python train.py --num_hidden_layers=10 --balance_loss=0.000136 --lr_router=0.00104 --vocab_size=4186 --norm="rmsnorm" --beta1=0.95 --dataset="wikipedia_en"
Below are experts of layer 7 (counted from 0) of a mixture-of-experts language model. Rows are named router (the router's row for the expert) and show model dimensions 0-95. Each number is 128 + 32 x the weight over its row's rms, rounded and kept within 0 to 255. Numbers have three digits each.
Before each expert's rows: "gets" lists some tokens that make up at least twice as much of what it gets as of all text. This comes from a sample of Wikipedia text that the model never trained on. Tokens count by the router's weight.

# expert 36
gets: " t", "t", " s", " st", " d", " l"
router:195089142122122129124123139102110186107130183156112170167138135081144110144116172099117116116149101099173118118112104142151124072151069171167088120181158132151106111159130125117112138086115171099167115135129132139172161145157114202176171083144148173073124157072199187152153129093161135061

# expert 47
gets: "|", " |", "-", ":", " •", "="
router:152120133092115109126087192080084128119134125127100160137170160091131103147114178126083082091149089095168068079058069155156097080157082118135123136156163084157118125175149062119148159114158179099136107143091107164168139171147102166138188075147185134091127112108148142133149139089139109112

# expert 52
gets: "\n", "\n ", "\n\n", "\n   "
router:186120161105122114120128178104098158053143136124116147144139144105178115151094134098118109102150072091138090098109082203142119117146089170133116133126169084161117110153169067107173163110175159081162077158115100191174134173163113146188142093156184153084100100106153143134170132086139126120

# expert 94
gets: " b", " f", " B", " F", " c", " g"
router:168094148113115128087115131114111161086168147181113170178160147114147130152120204126124098105130076095118112094078100162148110107133094179167106145175167116163109078160167109115127146089125146070143112134108082126158150194150121169212163091139149196094122164124127140156149184108161116081

# expert 40
gets: " con", " in", " pro", " pre", " for", " re"
router:140096167119104103140130145080120187119135131143102139187129147073125113141096134116116112097145116102151121103128050147144136119171072126122109165186152131193116107153159098100157159092166141102147100170088096117145146135201048160200141101160187158116084122131172157149176135078143115076

# expert 53
gets: "-", "é", "–", ".", "/", "ber"
router:132109181083181122112110152120106140085169119157110138149157152083152091142076145080089112106155076117186125094102096137198153119148078160101090128135142121129064086140161090073134115067132158122155112192085094160142141160152086147132163118140142132062142084129138176159176173118136088100

# expert 117
gets: " of", " for", " on", " the", " in", " with"
router:151117145087128100124131182076071158113149143139113166182162176112155111152119133105109087114188117107162060090089054152134083122159111140173114145187136084172102119185149093107189166122177170111148095187113126149167167156154112165133142116155161140117071125113175143166148149113130124107

# expert 56
gets: " \"", "\n", "==", "===", "'", " ("
router:136112164112121128150109175095100166110166134134113158151145182114136103139078124058125123112153103117139092088131090164207132102141100165121107144151179105145099103171141055091161209088125136086145055176090089178188153153152094134135151079129146165092136123127149166136132144074134099112

# expert 98
gets: " |", " on", " in", " from", " as", " to"
router:147095135065146097120073169074102134098146131166109154158155155089143125133111151117074093080157101084186060096111100159135084118164077146163129138164140079178078117180173089099136154113182152092161068140061098162147140146133090150145144117164138136087104103115163146139138146118156109094

# expert 50
gets: " (", " \"", "/", "–", "(", "{"
router:131097179083150107135076133103081145074151143151123143164178174084148093177070152064121109088128057117150076123125118173192133107138100176119110115138160107143112108168134097114175161108128138072142077174051121133167158141150082162160134102143149145093108093085134162137143142097151111110

# expert 13
gets: " of", " in", " for", " to", " the", " The"
router:145111190075152090140093172099089152117140152168104181178168176125147104157115158077090071083166119105184095116120071146141085120183128129168110151192143075136081100156141092112148164100142163119147117189103113176137156161155098143135134103147150157086114106131155179172128152121152105098

# expert 38
gets: " |", "|", "-", ":", "===", "=="
router:141115137090123113131080190088077154107140132134109131156182175091131117139085183122078083076147086110158072086065083151135104082156081141156122155181148089169110126178144083097160177123179182106139095135083100155175141165135115165140150090147149134098124106098185138144153124109152114120

# expert 18
gets: " Pro", " In", " in", "In", " has", " over"
router:159090167109152128122114153090074158109158125150119141152152145100133115138111172119119106112201130130165118116124109174135084113179076186137097168203146112131102084193162100123189177116165156099132116175101106137145151137195093191162129097171187144128085134120197130157143136093158108113

# expert 57
gets: " L", " K", " P", " D", " M", " R"
router:164066145112115104102107149120099147112196165136106158162136140112158073165115171091073108109166105105178091109071109168152121103145098167166103133146148100139092071140136095087135152115135148074169105151118099159176151136142112179166158082161160154103109119101147152179171179090158097058

# expert 112
gets: "s", "ation", "ions", "ations", "es", "ity"
router:143111155126130091106127151117098161088158174175116208145148140117126059170119121111103121100145123099122119124067112148152151101165093125177121122139174112164110129169143094135179160103156165100146103184120133124140165139156099172176168089155140187041094141063189162157134150109178092116

# expert 90
gets: "\n", ".", "==", " =", "===", ")"
router:128111169067118112139100153129109137065138141145076144155137161113173111158098128087087103090187092104126083115108109200172082114126088184148119146145147101176094098177186075109177146088146150118156071147115120185157139188140101139151142117146168143100110096065146146150158130081136099117

# expert 71
gets: " n", "n", " d", " l", " N", "l"
router:176072142106100125089087128100091136105146192146079159176153151125177114193108184122127098136142093083185135135084119130149147111140089162141080140159147106158120104137144123080153129100135159097162085140127134150168175131155105174166152095123163192094142145050135175196120145103124100081

# expert 15
gets: "ab", "ig", "it", "b", "ap", "ag"
router:130115140096154096080125161140114179067185183178055181122150144058133136152110150113119129131157124115168125102120090131132122093152117145142074177122173120117092113164151112095139155097152151096137107134086114125153203173176105156182187106130144211125139126083160176158163135134129095112

# expert 111
gets: " |", ";", " —;", "|---|---|---|---|", "|---|---|---|---|---|", "|---|---|---|"
router:147110155069116107091091190103109132112130135137092142160150155113138109133076177119097088077145107061155072072098091175164103081162100157141127131144142092193064130174179098119134145125174154107149063119097107180165130176129063158148148113150159162098123118084134132133155158107133110117

# expert 37
gets: " D", " K", " G", " S", " T", " H"
router:203100146102118120070098137133107154089166156164118149155159142077157076165101193102105110119158085101170092090099111158156108109158114166146086153152138106143100070134145086086129158090169133101186123177113100143179133160154102176161152088159150160098111094108146187140138166098156107079

# expert 46
gets: ".", ").", "\".", "==", ".\"", " =="
router:131110170102134122131103132095069147116154138146073183152132159133182124187066163097095085067166096096132093103095072188176112125140113145127127126141149093166081115157153064107148145116156152066137091143121111178153148167148072121147166101139163134072101108076175146143169164114141112128

# expert 88
gets: " the", " The", "The", " of", ":", ","
router:151085178102145082123092184101106189099179138132096155164144174111143082144108143096097097093158109106153090083100077160181093107183115144146105134152155066162114082154165097103138165114174163107155103164098100162154143165145102144147142086138163146104108091112148142173152156111181076080

# expert 48
gets: "or", "ar", "y", "ir", "ur", "ay"
router:126120134104169101096101153110110163113178182163095179132134149082193095152063151119116104131165111126154109100118117129161110117174092135176039164135180112158111128155166098104184143089148149120156114144086120150133162145167082131173180113131150181111089093099192178175146151095151105126

# expert 64
gets: " is", "}", ":", " =", " as", "$"
router:159105163096147116129072156117067172099138164163106174147178186074187120169085157094112107105152106123141107127106108167177121091159113134135117122158149079142116103164183060121184138103142137087154077164099130149164159144148089146137155126134168160093054124054139156146129126086142117109

# expert 121
gets: "\n", "\n ", "\n   "
router:179119149100113126124110187127084148083145139129113139139128154100169106144093138083109112092173068068139084108124079197132099111141074168155120126132187085152114110147174065112167166106177154086164080142105123180169139166150106142198137096164173153098088098099137153134149133080125122118

# expert 29
gets: "-", "–", "|", " dis", "/", " ("
router:135080156102153125118121151113082169099178129130114163177163178070127115141077171097113125085129053108177123122071072140175137118140084176118092152156147103150078095174137074105119111103141168114129094174087085151139126185144107150132151078163183137075132102103174156149141152126141096121

# expert 59
gets: " of", ",", " in", " New", ":", "\n "
router:149082188096167098120076165102109159096162156134095169160138179096154109159103148070095091092152110108170098118098086160166097100159107138134102137164147083157107097156165094103141180118177144109169100186106109175170145164146099146153153097156165154082104089104142142165173169104149085095

# expert 31
gets: ",", " and", " with", " were", " was", ":"
router:157098174082132084120092158085082157091147153149085182160148167105157106171104150104103093102168100099146084093078086154167123107155102147146114131169161080174099100167165091114155156103171157094165092167092114164157152161153092159158161087155184153099088135095157143144150150089162104107

# expert 7
gets: "ed", "ing", "ated", "ect", "ate", "act"
router:129076140119151066094099180075110153064119184130095191157148156111143119138115123090105113123156108091145099099122099138162133120144099138174108138144170117170110117155173089075155128102176137113153071178113142130140161132176099156177202105137149163074098129088205173149153150099136097117

# expert 76
gets: " was", ",", "s", " were", "ers", " is"
router:151105146110166083124111133095082184112156185157119186177135149127141071145121130116073114120151107087136095097071114141188125118152117148160122144151137094192108100158184121107168174096173149098158088160081120174144133153147077147162143076183151149084102114072155133133133142089193104116

# expert 69
gets: ".", ",", " that", " which", " but", " and"
router:143112164074145103127115136088099155076168145134106193168131163112150108178113143097066114110177072109137066107081087156184124124154120137153115142173173075183113109157183090117162152107169139107143082133106119190139137143155089135148147091138159155077086119069172141155133166098136110107

# expert 122
gets: " to", " he", " was", " had", " He", " who"
router:135098141097157090130098176098086154126158206150125165196131154120153071133121130102062107114162121108142087102109116145183134109153117155156113154157158110184101113142162100107150192109166158114166068169095127166136136143156084167145149063151170171075115137113185146143142148091189121113

# expert 65
gets: ",", " and", " of", " in", " from", " &"
router:150102186084165075128092147081083153082145155173089171165163175105152110157103150077084073112171092083159096113112089145168097124154119152129122175193144069166086100135144117098138143094188156083148111172100115177136132143140094158135132107163156130096099112114134138149128180111158106089

# expert 17
gets: " the", " in", " at", " to", " on", ","
router:166098145115176111111083141077115158086169131140111158199146150119137074150096150106094083100149099088155071100085084155136110097135073147152113134143177088182115119181130084106135167111192168111163093184090116191153151144143094179149150109142163145116090137124162152152158146106181122113

# expert 119
gets: " |", " the", "a", " The", ":", "i"
router:174107195091151103120077168113118162101163164125102165162153152108140070151103156100084064100143107112168094108103099161190094106172113129133104152146141079142091077144171091106144153114200139113171110169087095153169132170147107154148138093162165150091090095101144160163153154118165098091

# expert 25
gets: "-", ":", ".", "=", " -", "==="
router:148110168089133110128071161078058172118154149152101151162177176094150124140084144121113092080157089105145100107086062139164110116158119143122122124173139066144099067188182065091132119109159171101137108152101087162154136165141109128137144091156168161074134115090154134150124126093183099127

# expert 63
gets: "ed", "ing", "ated", "ted", " made", " used"
router:136115144117133067117128162058092151081148186132111182157146150134131081183107126123096073122160122094155093104119068150148135113164111145157117118160169089190092105179146073098144159111166140125148059143113134142154147145180102178162168114143172134075077123100199147137140148107151102093

# expert 44
gets: "ak", "ik", "av", "n", "g", "d"
router:163127137120165082093108132095110169110131150197084120155135157115198127174089162113067137123147107097162075114133112171138141058138100172088072108121149111143072094138146114069137140076136168106165112158093136191157180174151108170162162125149116144089133125109140173170159170121129105092

# expert 99
gets: "s", " years", "es", " points", " ft", "ing"
router:172088145110151101102131154103100168076173157146105171172134138116126085197089137126122125123139119105126094108075106171148128116152113139165090128149176108178127131212142064124164162091129137080156119163111142142169172144160072198151159121198178148103065136102169139138140119091161118115

# expert 34
gets: "age", " with", ";", " were", " and", ","
router:156096170098131087111097157099090163087154155152096169160160160101161099166097164097102099097159085096150085090090090162166121099159100155145102142162164087165095101162159091104160162098164158095166092173093115155165164161155092167160154098158163160095084128098157159155161153092155095103

# expert 74
gets: "um", "im", "am", "is", "ock", "om"
router:150098157091111098081105185136101179112196205172108191119135140082167105141098146115129117116117125093152132117123131145144118114138117119159064151128169128153127124161152109097181152090143169093134090198105113142154182151155086140147189128150136153103122137097195181168130153088139050140

# expert 85
gets: ",", ")", ":", "),", ";", "\""
router:149102183073136079129079143094069145108137171179106183136154165101188111153106139094092079106158085090134092110097089169198094123145115136128124129145149080145098078146188099120158138086158135082147093180087117181154135138132114139160144098150149154093092124082126153154129150090179104118

# expert 123
gets: " he", " He", " was", " his", " also", " who"
router:140104145124154078122120179082104177106184157163119145170138160119128064150123133089053127103190120087125098101116088139148107115161105154155131170164161133174102079180145101116148145106179146118143079163105122154160151155147111189162144091154196171087088093089169135144139139109181110099

# expert 24
gets: "|", " |", "-", " -", " •", " December"
router:168116174095130105116094189096089146109127127128080173141159177105138111144115169120078086095148067102173087107071079151187123098166092137111107136148160077134119105189162072091127145112166179099171123165089115186165136167149098173156164094148167136088133130124128146136160148093149106112

# expert 20
gets: " (", "–", " \"", "(", "/", "{"
router:147089183083131113124076138094064154090176143150129126140183180096135085197089130060127095103144068111154077108107116174163128122136095167120115120135171082157111104173132113109162169102130154077139067156079114123158162144142080147172134097164143123094113099088142153132157143069147122110

# expert 78
gets: ",", " and", ";", "),", ")", ");"
router:157108190079159074119075135094092177106146163159082168155158165120164120144074138084080069104167098072153085110088089165175114104143106138131133163160156065173103099148160101105135147098174145097145084136102097177142137143140093150143138100144165141088077097108145130144131149112187110118

# expert 80
gets: "ol", "d", "l", "el", "g", "ro"
router:183112175091123096082136137119129152121137155180067148145155158106166087194066167129118128106154081114178116104114122160141134078154113169116053149148166108120125104153130102093165130109151163104133104172100087168178204118198096171142154127148129157103091079107120130194137157131143118119